config.yaml
n_experts: 256
router_logit_norm: 1.5
head_dim: 32
vocab_size: 1300
norm_place: "pre"
init: "trunc"
init_std_qkv: 0.0533
init_std_o: 0.0
optimizer: "adamw"
learning_rate: 0.00194
lr_head: 0.0118
Below are experts of layer 10 (counted from 0) of a mixture-of-experts language model. Rows are named router (the router's row for the expert), up (a neuron's input weights, with its number), down (a neuron's output weights, with its number) and show model dimensions 0-127. Each number is 128 + 32 x the weight over its row's rms, rounded and kept within 0 to 255. Numbers have three digits each.
After each expert's rows: "comes after" lists some tokens at least twice as common just before its tokens as in all text. This comes from a sample of Wikipedia text that the model never trained on. Tokens count by the router's weight.

# expert 175
router:121103094149131131154099180118104092158072142118150151137107124141102130148144124113112045132147165116109089100134180082099064096152145104167142106167169151095109144109101157132119121104097093096076139081159144154071097068171193074095136085218165167148072102129156121151119097184138110044126074177095102140137129120153180163113143141153136137150155090171104099150123111142135100121093
up0:104109121069195098139107127138103149153120102040172114095143088152163208108119144106117121171198106122111131115134169118073140101106126122215131155168185150138090095132108133104158161138151122091147129108123158143085091131088130150154125111140158122134094152124158078048131139114158187070085132116129115133163191144178149175127053131174103099119117131115181123142084131121157171125169
down0:082152114154123130129082152128130154131162135105122121110137104161153124090122151168080164172174154154102151159144137077133060187175106059162117091138149160129117129130130125079104096182140166171118128156063216150133084178092163117158117144120154127097107134129166107153168145030170120087133123104165113119085129170134140112086091080117131131171119074140166092119154142082147132060084
comes after: " was", " is", " were", " are", " be", " been"

# expert 215
router:185093180130113127148157130098087121205165094118109108133094106147178096089086142121056143104161148208106179088100127127123144154090109137090126169117141146186151133142143140147134108092082149113156141161119114132153123238124136161156161123149122167164156129149189091109192149122154186201101126153128160156112115152085077102154091156115115154132135122129115092149154122070116137065105
up0:125149134132152187115141216164092144139126132095152130096183142074150110119094100112147130135076182088116177125104135113089134177166123069131175199155096111103071137084161134115107132100075138141147114047116131092116075094140082090131138113143138180094166079089129142127127168124182123138212126098207105156100157123146121129153122167142164118153088149128134137160058109098111127129128
down0:104144138089106107117117165091077108088140139146123144164110143141078134110167096200099071124135122125130070110107166085145139193134176160170089105179162082054085170073128105106111118122120112133171110141157160131139106115134145082175125114145091078125126121157135116176115154152139165115163112134083125099088108171118090147093141168148127091145146100091199114219222098116121163137115
comes after: "\n", ")", "\n ", " on", " (", " 199"

# expert 170
router:106122134128140152140161109096097127190169099170141109132130112139193101101151105167105132087138161178106151108172093145162165119147093156067137095114129134174154107168174154138105105107136167149124145180104143144185147255108158157148104166097102147180149107170170116072179111093117131144099173091110162145083114128100090109089152176159092145157092136098093095110178152124079129116132
up0:169130154130119106113111132123166126121058108072145095128113141123097149151085143117184080180131116114185089179165136162119108173117164110153110151072102151119113157138090147151149138141153077101141119067111078124109142080115132063100142139136104100079120157119075132159081127188169137114190149145085089135121171132104098182117122044166117087084177089129130166098136137161190122203117
down0:164131154088091199111130112136078169133157166128087137116101102108074144146139113117133111124143138052113128140134111173123160224144180123148120127092152145130150094090121168147162128121169118100158190128166088095096123100113122130167120137103087130120146080084141135187125168131188181114169167121206097130162176117145143109119104090144176066182172178070131105154135112068133153151107
comes after: "\n", ".", " and", " in", " it", "==="

# expert 248
router:128160125124133117236147119098151111131185074097163109136111111167170125118113148187157186127141135159191066070168142151107113096159147129120135095127082075168138164108147057111124115169128135154169120168167116143115085134158100077157168136104150190161180112114145058093085135178122168146126109133127173126164174144136086102068164160146121133117132114094103139100163186129095129132142
up0:160090114141098077127141112089141085126105177130097124113155091114142129160126137168140079152109148160140078150144146085048116125172134183141135121162127107125092157068141102054141139112132136115127141113181142145035086115169123127141183103120151163161137126097149117149091092231115118068134040135094121136127134149166157140151079136189122083131140095201144105100121139169151096107129
down0:129064122152115188191174119161157124107134165178133177139140105145133093206101126108160148150125145112152188163107087139085085113133136159111085135211100164132121146134148198133164130111149105149072132111102139180147112214158164109094135183119088079104174108096121120144156127183152131114093099162169136146116091126147107121162132129135107125145112156183124192072180172146075131129112
comes after: " the", " The", "The", "|", "'s", "°"

# expert 26
router:105120135123140156146161104094092130188167099174143110130130113137188102106154110172102122085147158176103151103166093144166173113139087151066140096113134137170154105168176151141105105104142169144120148183100147147178141244119156159149101164101100145184158096169168114079175112094116131145096176089117156145078110137099089107088154183157090146160088135094090089109185145125080137119134
up0:128136144166146085104087137101145108123074109111179157098112127091119150104089116119130170183136135133135073101140166122095125136086155165145051182167118105089129111066136129138149145143150139120107097120112098101143092111132132136135150087148157081106095128031105138121120120126161183120104121126157139087165151115123155143073158126097170018107113111122218182204057152124165134120117
down0:157141130076088166153148166196120159213150122172101088088134047136132125185115127148129081171160089147145161083121117164170099132136068116120122140101116184097123109127121146125105119210110130106167115177127130156161103094113149132083141068116113107140067137118117113088181117132147143111156110124051124113152126068103131113130156125115131179167163093106111064092109143123109169103054
comes after: ",", " (", "–", " 18", "19", " 1"

# expert 94
router:186162091158141091116101157068088096100078153125114123096158162181097133136131107089087141125061154143176091159106135127089130097120106150081094098186136168149082080087110090104185147117148120121134092135165158109114086134202111096111187168166132092131140204108089111137096197115192153122147115157142114161150064079153111090157106100144177138152146124151131120097120159122105109143171
up0:174121096083139067070101204131130144139148101124086127165174163120090123129123155132186119142156155099120084143175151109099067105116133091116112126143132181176083145083106106112135125096107164167138109088215122071141089107152119039116176168124130130106146178139085160099141184089128100157134118136097082138135081129156119104091130138125149154149192116143140156124069098113146054112155
down0:130130151139138153121074116151104130144105154184112134038170158094109095154165055133062156145131178110151147093079164168115149111127098141183118088034079135082175105163172157128065144062120142091093109100140071164163116148126110088089141103084146182104133108126173101113148113132161128115103102151115171112174110149092120086064105154117146127126136156165111138126112093122099108090143
comes after: " the", "-", " s", " and", " ch", " a"

# expert 249
router:180136148115074110066139172182159156088117149138138168116164111076083103098150157153157169213089130078169123127070171089106114120131138105135108172157188100098077161170145085136108139136126134207117127123136107144120119093110137114126150122138173166146092097086079144181120116141087107118209105161102080146171128102112158117122103152111176101133099106127123175130119086168184154071143
up0:255052122132136099128123157090140119110131044144110183142163187169166143095121160134158161168086161142137136137095119105125135077100106160126101139120148114151154114099119147105099161075132141174112095088137154087110156130171176059182081158123151161096118095104110108100163148147152098046164144148120123126107113114156137105147102103087131125142099100162146155148131170154128114140060
down0:084148114074120087149148173130075123122102197114100102108129184087124134166137116065089086114130093134172105129162120092099147118091130072074150119210084122120143070211107111191164127131122164093141145150080153157118164111158099173101151091154160070087182111152104138122145184138087118125121123127115110177170137164088166151111131092112072088140129156143112137166089109099125109110164
comes after: " a", " an", " f", " A", " l", " p"

# expert 33
router:102123139129141149142161109102094127192164100174141109134129110137193098105153107166107132085140162181103149110169093146164165119147092152067132098113132135174149110164173153137106107111137169149120150177101146142183145255112160160149108165096100146180149107168170113075180110094120129145097173091109161144082115130102088108090154183158091145157092133100089090110181151127078126118130
up2:152099118105127085089129131152164113118095164136099139153116152108087131164077174120155159153099116113124112191086158104070087163114187146174138161123120140062134159098086095119096179158123121116135115063151065141070115061104142114097146106136176127111095123103068109159059173139115143125166078170131100105101153142158138173148098088122163133091128087157166135166070140124195087178113
down2:146104162148129083128153085170160116154100189148160096128073128156104119135192132085121198103133132134119146134132166098094116123171145125132140139154149127141186161120137154109118199105175162133089086131136142160163181142077115138137110079183191132135150127102121102110138182083114141153204078151121143106132138147128125114129162131135105203086056119144062141129155144089145211198164
comes after: ".", "\n", ",", "s", "7", "4"

# expert 115
router:101113162134088165140149104107077129190177111193156127112127127122191107110145103144117137095139154191106139120154126132151168125168079158073144110100114131165155086158166148141124102131119181134109134178097135142178144244121157131151116184090111159179157108155152118086215136091118132160084158078103172139089121159111073108094157166148097145159085138076115089112157161135108129121113
up0:096103156140080152067083124082137121127106128166181122142071140095122149136106134134159125127145153073173105134116190074117115146122138110157095111179068144102135124159129146144155149160095102109190157082075111186135126132138098081156139117184150077147142136087119144148092127114154159151111090143160099093077164126169148172132108076147177092135191031143159155148133209127170149105100
down0:150138077070125097125129101085121078159136156116109128147186160143085147107098172146140161084076155195145092093103131065146136166132137143051115086177118097081079110194177174125169160125101149117133117113116111111056140103155129155083154145187142088190108150103093124126104092125134174117091140111122172178130092178143104088099088169109145165149120155156082136125089139125144127174094
comes after: ",", ".", " and", "s", "ed", " wh"

# expert 67
router:074133143123135154147158107111093126201159109181142099137129113139193100104163088170107127092129152183110157107156095154157163117143088151070131101107129130197150106165166157140108103117130165143119149177099142148178139241113158160148101162096102171175149112172174119076180108092116122139091171093113154142075119125111089108087145190145099147152102138101093089112185158129077131124126
up0:124108171104137166110079150154183134105066168113142118091084123168156145169094101082171097111127079116125134124108141089191117173154205104172104110112149114145126149138117098166095101106140095105152108077139099101116058087069118141131183166122165127040135095114105144173146156113106104126155126167153145147134164105157155160152109096182112083085088166162113146121091130143130041175122
down0:167136129123161117140180166175101145139122130119088131130076119135164113137154142080080148136090135166091162056103191122133157075107134181112132141078134135073139140134144167212112136115133094123150123023121152132078181102177146091163167152102140143183188146136090102188146113127177121143120105131103126128120105153069091121178136134188153098107141122158115163176108119149117118070084
comes after: " ", ")", " 0", "%", "1", "0"

# expert 138
router:151087192131148141157062117131114114137121149152105127098102111090192151102104186127132126097123130179110168114197105117142176074186135125099164138104160168149117092128134100120128134122055154139111175159106190080122147181131132126149133106116104069153178098139169135118141098107114110145086151093088133158108115033067132134093146174158170118144081091122054104110153101124091132067109
up0:181101119109153069132052089101151149122133174122169117187129083034120188172140169120124164105128163128146148133117151172093104186184144104123073172134120088132126138120105043129127128120075117111098132076126077105118101120090164083144166085150125117118078122100104186083105097128117070164133159135122144126140087154097156105128155097148126159132153133144122131169159143222140106132123
down0:161120162113142187150150185087182134113128112135171112163120154097115083143131115170151148176153082157156114126176136081131163098110093159138183140122108174114151109150137120115155134170112053113073153196160138156104154134191145161172154163159095105089140082115171127117170160129166114091116133128093130185160056125134119130077138136092142079099124147137161177087075156096123219151126
comes after: " (", "(", " \"", "20", "19", "–"

# expert 150
router:167118166089104122123175125096116121188115089133104127211102063092162118132050171127058182132165144174101181125117126172112153156140123131106136116076097117157126135127133126140179116134139107056140114131157093161124109186088151135115122152210132131168160166114177110122190160117135138160159128121130123152123134144159117100177058124147122165113202093150094120141128119084145150051106
up0:098110080162181099102096157124126181109148116115129067149144144117176130182103145146111183127104142109149111122115194108088121186143184085151114150073114108089097150132097071156123085174074111118153108069130114132029097120136196121080142131111163127119149093052092140132109184122163115076173089106158173113123138091137166105097157133105144172138109144141098102144064147114139148114148
down0:114151090190127187138174086116143085111177105132132117116125135178114115133139093073120104141143117151123156125134106092179136104125153126137151104091132147075105131153142133091120186156170148110174114092133203159180114174103177177124167182106157151157102099119144145191114102091075186119159107104114114104147081150134099145091166049138171095126182139114085131152152111175067081142059
comes after: "\n", " |", ")", " ", " L", "ation"

# expert 184
router:102112127126127168130163090105104152190159097178160094136141121140186106098158109169102119071133174177110139097160103145159156115152080143063122109101130148174139095163177155133106103119132176133122137181111145167198141239113156151151119170104101152186140089185172109085162115092121125134090171094132150137085107142102085111093169192128084159161092133112088106104169147134101149121128
up0:128122167150079095115055131169128103101110155122127149110136186124103064154072129097172118174127075102129114122091134096114110147133160096164111132126130106095113164074099092158134157116115102147113091071123085093095134079118135128106171125157131107085101140073040135153089156130153164093161077213143082070162172115195155127135086081155136123122132112133128146182072095128139074150130
down0:099119141081159162061139102171166069086182104086135135085124137139104119123141140128097120122122166134089146135143151121090086162110080129139132120182096170117071138072132111171140156086128123091160147106138098110105131107123108171104181140146147126096147096086232091149097119150188164030127137103139123142153178144105144118154152104142178144126057112129155053135157108125100180115178
comes after: "–", ".", " |", ",", ":", " 18"

# expert 155
router:103120141128139149143162107098093125192164102170143113136129109135196099104152106162108134081136159182108153107174098149166162123150095153067132095115135134177152114167173151140100108108136167151118145179102143145181146255110160159146105169092103144179148102170172117075177114095122125146098174087108164144079114131099089111091153183160095143159093135098093092113177152120082124117132
up0:154076107119094159177076156155130137119121159125103118124124114119152123121125156106131106167151137115176076133091127136147055153094149069120108118120124122092107146105122123118121122137106123061097156082188111065108131101081098090114169109186128141116095161119098201077119184176164119124105076144135080140141135082185151206195095102060157114106091081091084156141099136157153125105079
down0:101120122107118204131126114140164107106143128175044063189138124173109170107115200183155079177127084154115163133093128138136131145125099096202113074158133130120142100140144162174134094076123100114141069116151144112143159136176162107167111193099174136116100152154114130155057082136111091144161161087158105161169154113161113086146154108150172129136115178065167124150112127129089122137149
comes after: " |", "\n", ",", " (", " ", ";"

# expert 79
router:104124138125141148143160109102095124191160102173140111130130106136194096104152103166107134085139163180099148110171096145163166122146089148067133099113131135173150108162173155137106107112138166152120149177101145145181146255115156161149109164094100152181149106168172113077182111093121129147093172094109160144081117131097089107089155179160093146155094134098086090109181151128077128117130
up0:137108150121142145111075135159183135101112132112152147142119120173110106135077115081136089138125115111147148170088154126096130123115133119155130157112137165101066107030084124102156128115092103103195105061149114106085105134073179119144152153140156120083073101096085109148108130132176092097126079137103134132118204133138165158170057110163114139088089133141195198160064129118187116172108
down0:198080109094084131135144103104129071150159118120117102133144133102079123143045197081139123159101077064173103082119154145086113160153125078135148183172155209139119170161116147163122153141169114133115081088122133137146101121091149124118095119167121172095125113119124091110146124194147110085115118115124066093126156145170061124122128119131190099072127126142094075163144159127174111183134
comes after: "\n", ".", "==", "s", " of", " =="

# expert 104
router:115137132128128142145156097106099136198148086184142088139127120147176096102155114168104139087147166174101143112164103144170160120158088155078136109110146134161151106150163151140082098102131169147133147172103141152177148243111173173153112173106089148178151100158168104071173123090095130147105175090106148133082098147107085111090170192146084147151084103100088089121174157106076137122137
up0:181096081138146106098134154173161179135088167101099062107131105070129096125090095090164140126119126085108188182060110171100126165125160101133076210157134110086131163105168118077133139109058127140150129088128087103094080104144120115146089073159113120133089137133070118119092183103115140123166126133170069096139115137104152131103140148086148122114114056169167126176084109101133149107127
down0:130163174104061103116170186105097123169134095159145137133207072173074122158094160147116158080191091072139153127127174106147128100128171155130150131102144148127090115098114092102146136167152118139181105111117126178132115149107178118097094187126166180103136123125133138161136120190129171117081112132076122167150100152120081120150122156146143120134074091052086125137172041137127146177142
comes after: ".", "4", "3", "5", "6", "8"

# expert 96
router:118110179142126143146135098125100113172173102174132121163164099104166099132135113193100133077115178184096137086164068140149151124154066147086148139116127135147126131141145142152108120128120163146114152184103146129178147255153155152149137145119104146152136109139191134102203137082120133142094152092169175136102126145108092137104145153200109125129092087128081103124172140128079144123158
up0:124164159092089132088142142099137097140126156122144088130152095112161102111123129153217158145132137129119101123101132108124111156133153065112109131102180117098069202111170084170082194141098122171134128115138151096098085123122076142105174099108187101150140088076113107117122126157160105088193096145135113075229154148115144159134105057113166084138095091133121130162057116133166167157131
down0:073099133139105189136098096156131092199090128129090076088137117078185101078111124168104104108128165160100144090173114189083099114129128116104112080160140141131076102181144144140144109160091103097085105132132126134172154139181153114169190135092083065184081163084169131089158140124134134176103134130133123114185098112133065178135119121160152153136102097141083141101171077146149169117160
comes after: " of", " in", " to", " for", ".", "\n"

# expert 58
router:179136153125144160085131171149135188103034118073104127100124115132088154157105114097164158102119111104164113107135157174119158119115106139163132183135127100056101122130083167070119140157103149108165101087127105071139145106093104167158101124122062118128066195067083206119110139083175129168130118111121127154116144078142148150153104095129174127124142136115174198185148102175143130147146
up0:163125133109182149064148187122099122190128168151097177176124087153137093135088110120174143164155114162089156160099165180144128156080134082136155123129130185112098109090088166142111160156204139079130090090143153157091122101091053127119114107140087123163098118159105130128077142088196130149172088167124137131129100176174147143165097081159140142110191098118167122149156157156139127141187
down0:073140107125103111097145116224164137123088123101143183156108047122119069085155094134131161158129146108119134151141156115111147167189192098106095096152157140115105126148088181090181100118112170141107107207141040132131134150179169074185108130082145141120181075112100145112168151184137140105133147144072140133131166104091103160099122131134148070156097153149150133131155117123148147115140
comes after: " to", " would", " not", " can", "ould", " he"

# expert 77
router:116164131140159162084184168166154076091090159110143163172157091117153163132150148099141106143180105094141135129153097128130101100178148058170163117153129116105108116072102102103114154120124107176118102141164164123093123090109130165119122077082128151103116140123118162141093183163110187092094158141092123136093182130161094182099211178145174102109143116131129085110110111152186204124207
up0:140125151120091187066109095169143118143117129096088188162114230105086192115127120117127111117122099131129136160176130102142142125113143115178127148157157120072135111065106133088114165144116090164102101103212136112109131115153196085132089131151181152127085149154140133181144094187150161087148111145107084079130198109145131125151108092153123069134164075174116093124126090110173099100150
down0:150157131147090118125116156158098104132179095125158109115115088162168099162124144133160114078090189150101137163117121079110167079123117177114115080126142095141089098129053150143130141122189153111128166090096077175149111105132141169133050132121130137163102129153161090086168087121111090139180089109083069134096089117049122119152159116105138052077127201151080167132171143119103155107148
comes after: " the", "-", ",", " a", " of", ":"

# expert 176
router:070123101078071207151118115104086127108126118093108128184139171069145110070088122116162172140146107125092104139064170126106134105159204162148124085110157144108154168136156098167138131141077175072082114122173125072119076170053093100123101110163116132113055154145082125096125156165078164170113130141099140151130123155147137069139128122163138136117128129127125133139099111214123137130115
up0:085111104146099116140112149208156155138111094073211127114161137055082148120084084146168169126142147107088155163135192175090114126184126102171058149170142137157138189120161111094158201090095110125090145101175111120147115135153132105107145142200138047137107069142147164115087159143102109145134105135157115132110108142148123112157119091114082139153114183151132117126127157068138129160135
down0:118137136104104172117128145152131134113102108175115062112152114149171083099158131110135108158117068133047167128089119103085116117089127135111139143097092116151140128095177116115109088120185070169139106134112179106228163184169153167183094102172073106159137169155078109137086063112131136146123137103111059173144123123075084092121160100108162139119143114102155148176113089135123124177083
comes after: " |", "o", "he", "e", " he", "|"

# expert 35
router:075131140136131155151154099113095131186165103166141127127124113142199103090168094169107113090145160184116150103161089138163154109159103138069133094123158137184154105181164142141097086114145165142143143175094138146165147240121138143153104152098096161182151091174168127077190110093101131147090170086116164147075102106106088113092140175151100151158102125102074087119171152132086128124139
up0:185125111106098121134120149138132134063106125131128132158222129088067160157092178094144107112121132119119124171092152119067105125097158148171110146112080117106120129102067152053101203164120085106148087105145108090106112109118125120149167137204136111097105146109077148141122176126133087162196130136118122113161144157104205143138088122140133096114117099133212169180096092122187135153137
down0:103169102126100128095153150132170150136138133114148073227095144142105173111176198104144159113119061114126104118104172068111085079140152054186152111157147160097169105132073127121087105130147102148137144115129154134106138122159089079101147115061153159109144177139064145149101145136188090129115099158135083137137137173108177135122128139109114106147163042123148132086136088180106131079136
comes after: "\n", " 0", ")", " ", "%", "1"

# expert 180
router:067138142122130145146163102107093127196159112173138108143127113138191101102157089166109129092127156181108149106155095145163167113141094149073132101107122127195150105163167152140116098118132166148116154180100152146182143245107159158150105166105098168180141108170174120075186111094126125141098180092113157138073115128103084109093143187147093148153097140102090092108183157130085130123136
up0:138147007068088099113103125136154139131072176167123132143137122134109131164122225085133131123096135119171100211134166151117116162126159138140081119130042120116150166144089112115194139151114070099097108114090093152085105129089162108089127124162178129100109136181130083126137146132095079115128153178192145089117127187134132161124121106101105137111143151142197139126117146133153131124146
down0:146087168130122182201109118095156094121173067124139169108144129164148147110141096206132134115158130112160130097142147109145089081159107123101149167128133147117094085166132160112137150193153107157149043137178159120149185168095104142104175150187125112151171101110142149152133104126153151133141133195153133134181131138114109083109163143082076111206110090191090135090095086157129143075094
comes after: " ", " 0", ")", "%", "1", " —"

# expert 137
router:087159185137161178157162090142108123154178076120083167103158140070183111139140147183113069118146168145084149084165159154129169147127110158114181130153126110129109143159149152088142107101151096151104169174070140111142180169087091143165104084101153141143199111179100098171165156137122110132110151089072131149057136171103060097156151187161090131123104167117133119155165143117099117136133
up0:167137141117082125156101142126188143078135115134077083178098109117140171191138156118163098142074150144135182135156218115130130167121137163140065167111126096114083154086075133085079195120114079161091121117115106124094127032135118121101127114118178126144126141128103106160123152118107105091118077174073076110145151200141106127156109175135146102113108133140102115195133109147080151092150
down0:116131096155152162141114111126131093175169138137133123137098168105067146148150135154026100086139174105142146191112129153158084092118142143077180119130218090154158128119088116149134117116103178123128101078137155138109144174122184096122139124105072069155163157103099152097058128095104101110137104102108185126087150155101068080118103153130126161114123166165129152225139132122087135118098
comes after: ",", " |", " of", " in", ":", " the"

# expert 240
router:082128158130135136142155103100090109193165110158141128135131121140209099097173089174104125090141158182113144109149099145165155118155096135072139105110161153187157107164156154140097103130140160138132145178117143132171137247118162143143105153094098148183158089167171120082192122085116150154099172093120163141080110121088085108098145177162091144166112135105070081102175136145091135123117
up0:121085159124106138146125102184143072150113114126108159101194163120111139126157181146163127137077137117109119173120114139071118169158120095150065189174145165136163138108140120143118165195086084117151089082152123145147111116117101107084172136146101095170139151094123171187128115165131182093112119180117046087213187139118173137172141091094119073154136135142126124116099112191130108134080
down0:048116169142083176133091107093133086138120157121117188119080119148155143129086151153084106098156138174145083046101109113086115117148093141150127075076136158164145142106132141161125109132146086109146164088117120156160106124142145124117158136091152134109116116168077080136210156115155157143097105120186193154090130076078122164080111121180143158135121139118129085162140067092163179100195
comes after: "\n", ")", " ", "%", "1", "2"

# expert 218
router:115104177143123136152134098127099111171172105173136124165167095108164101133132121184105135083115174183096134088159075139146150120150058147092152141116124134145125132139145140149106123129118165145118151185105132131173145255151161149151141147116107144152138112142191133100207147081117138140092151093169178137102130144108092139101144153199116123128095086127081103127170139128085140130152
up0:138091181111129152124130138122159102107113087163094129112147109108105127175056145141102079099119107155106077108123112177065102173090140100125129115162064145140153175127135159142112130168142113061160137132158102113119168123153173126106211042152194145100150140144136083180117193127099174146094121164107136145112049132168150187141147079184114139125182136108127119122117070131117091127159
down0:122117148143115066124133126195139122118170137104160104144111139145142078119128120114162117113116115115116122091153042126141182133097102113139123179074090180105095089091083112128116095138126149144163206255048141146153097194148090089124130122083092124120121145115119187138195162146137128119135095128124116082132109111117103069128121101092164106145124126138102179157125170188134139149127
comes after: " of", " in", " to", " for", ".", " at"

# expert 140
router:115107181142125140149133099127101109168173107172134123165168094102165098135130118189104133081113175182096131088161069138144148122149061144091149144118125135143124133139144139151108121131118163146119151182108139130176145255153155151150142144119105145151136111140191134102205141081120136143094150094171177137106130145110091141102144151198112122126097083130080104129168139126083143128156
up0:136169139122099144100119141119130109118104103159121083133148042108127110124139082155130119137073200105200075110110117101125130109097144131117095104152127147161092181122111103115111188183083118151120133121123123123057194111130104103099144134148090133080106066086154131141103160122092170158183055154171107063159130087123126165152165097144103100125075063161123173100059132138112180111131
down0:103077138133100127160102107175121117142127177120092067144124179145113123183102146150117102120114143125080137081144036138066142177151080111188115121086136116135095102137132175088125117133145151101139174214151146112162074092126174133179136129148157084136113150152158147106204107158142153107137175152160155114161110176147119132139176125172191193113127169097077110096143111110074132126083
comes after: " of", " in", " for", " to", ".", " at"

# expert 90
router:109136142076110159150155092088056155134131099173149181129152143102187111107193097119120111062133165164093165091153096149160135099181110158078127110101068119162122149155168160104126147121130152155126181156116181158169142221095123154139092187098118119161168094143175148085153113103146106102115130088135183154103144084082109100090145164194106154139103143110077124105169154147112132151121
up0:146166122127081141119140147126108174108063189102133153093132155128141107139173202086171124107118110092165099117125152161146097122114169121106116059177103148133105165131117154092057142092149125077187143097158137117139118158146093129120129111169126135099064149068142112114126130174127117133157082112128059150131102111108147168124042095132215119115096038126126150134091114129133140141048
down0:103124161147159112122106102131147131136169140144092127140088127111095022096118146087135146127118100149105125152169149113095190139107143103064100137102094099130176114190099080101113151107155140168108183135150132132188124136109096103095125092195120132125093100079130170053163121150122148115151152126185205076112086096080123101148088132174088099183130101189116110125154193103148132171106
comes after: "\n", "==", " ==", " \"", "===", "\""

# expert 119
router:113110133166063136133169102037069108095087109106104147190115116129141165152136123110106082147134142145096121154101161105137167138124143066092099120106120152162051107146079134066171135106105135151153139119135171116093091175064153136107085097069171104138138114149109186152103157152077162153161126162083116168150092155166137093096142131155091107157094158078125163138096112212100140107136
up0:184126117120096144154107129100094135064070144102122166126115179130095165193135170078129075154105115134120134157105080129113111115107105159133152131053146166122072136067067135084191085106081127178160112097116125151138133112118158174079177093165137112108148175114085123134089195117146082087096040104112112172115134118162150141162106120082119093121103115114103114192115173130132128139154
down0:137165157078159169127103134131117145103100147160094181081147115108123091106157161092090198121167133168087114103159150118121103082133050061108141152091071125144145119136108062122125080109147101126076194077065140113138171130087109122170143126115108177135151175119129102122150137104142171136063101159138131145098112121164105111105078127126111124161141075082175063177091173148120079153158
comes after: " U", " |", " A", " 1", " O", " 2"

# expert 216
router:107130138110139147153140106105098130183163093174129091161126113145190117081183095141114127078127161158092151107157106132161185092140088143059146114112126143182147110177166143128095094106120150130112148180112144124182150240120163157138114167103106160166146079146184121088181112076104141150074183098133151139083086164111096097094152165139098136147105127096069089097172133131084120114137
up0:081156148123086118128043115164197117107141107115179144154091148138078091151147157058127130099106143088115179144103088154128092112112100121161082100144062141108128153073112039142184145134144089147138138130104106099161137119109138089050137117154169156127112121122085110163146057127122094118112144146114142119150158157156136107128148112082108120077209134095113079180073114151166080149141
down0:142108143165156144156085099132146132166155140134122164120171143130111154107145160165078120116110147112150128118134149135109115099187150154083176162105197157111107139086134139091060130124096161171090130255158172152117126152129169102115108111133163104147163131138138116143118115124119119081143124094127109120157080142122133117096150131095151132062109124159141067155136145093134077127124
comes after: " 200", " 199", " 202", "20", " 198", "0"

# expert 2
router:189100157118110141150156106082083144228153050105138115181090064131156114108057163118067163127172146161106154087106144112129154168107108127087129145114130126177142147142147121144136088118112124070153130163123108133134103230122169160138143156177121141152165116139170109112201135097132163188121111131117141138111128139131081079131071150132104173131150133127099086146145113075120152067122
up0:173081091150087155068092195147163152155129126089153148162146122109106157122091175112141119139125105122080174144159170156093108108140167105125150176127178131112127117104160100130103186147079055149179126126130075113104069108090043123117158131121159116148088188066097158138120200122104146145155085135192105075128131090142158106139091112089123130112149078135135147160099129115191137096097
down0:109127147133120149140114189141111092068151117125129195135170108154091191080166126118057083061143179137083109149100097172146091104113088098086084148154079109109122110117124093154145098103156122192158111087140116085073122076129108080166063183175091109142122162158122141142091159144153094142120140121191089162114127138095122115159111162135150130099065173089122126174147118137106138179161
comes after: "\n", " |", ")", "\n ", ";", " 199"

# expert 40
router:096132119088140154121162141166160119127137087084168138080183111106115195155070187122159101100136143117121153126101157125113138027136169117153133096109020134053120122090132128135120123113115109145114192138154089096112211109126049054131140103070130183120117133154128084122125118125122137155103150156099097127129111139182131172143104109128115119092096117113168122167101130124167147076104
up0:170135119139114087155133176150137177131072126157065079132188139102135152195071042132139140108089147133147155112093161111169145128135174152161113124111091111091111142109089116152081111135136147138126147121114125210104119061101157097128062102117137074156125078096143113161159108089135128109123135179114141137143207134146144168165124145114173039080141071146135141146112098145129154087172
down0:114090111133107167112118112157133151084184115093134201131112136125135095081123177113143100111086082121103097125100117134113083140167120058108166135113151112128150173149094099120077120115108112142161094150067144165128157110149123049183131155061167160145100150155066075144120133166116127111097095094179112124163138111150185145105118063081140099216091188122163153146172117123085170152131
comes after: " |", " the", "-", "|", ":", " ad"

# expert 76
router:174112137126118114101097129091115157172141185233116120054138128129138168121113047138152160130171102118113121134094184139153157130156149174108156162061044143125122115152109147171124150169124120134167136112143126144175140155133113132112145136156087126134114170038168135084152139168118129178092134123203186106109085113112094155090113120108183103088123101160164171146158144115133160125084
up0:132134059129145148141063147099126144078069159111081159018152103153120171159082120088144103169114139070165100154145137126114111116039185150132112171106085156169115116131156120171047150157155174136120099110127094138135095081141136141162128122149095106103094192117124114125077127142116127116149141132173099099117132104125106161152143133158162106098145140202155193154124134124169133070132
down0:128099147144130124087146116116091096165144150071156131215104138135133141143144137057160137175100123150179113068200141098132042075132115207161118155102117153140099143092124129125141097167099149132091118111152179053138131158155063086152096100150141155128114095093190190138141130100116165101103141159119174120132148109082154130158164150069102144134151159086132106190152131147088124147113
comes after: " he", ",", " He", " and", " who", "."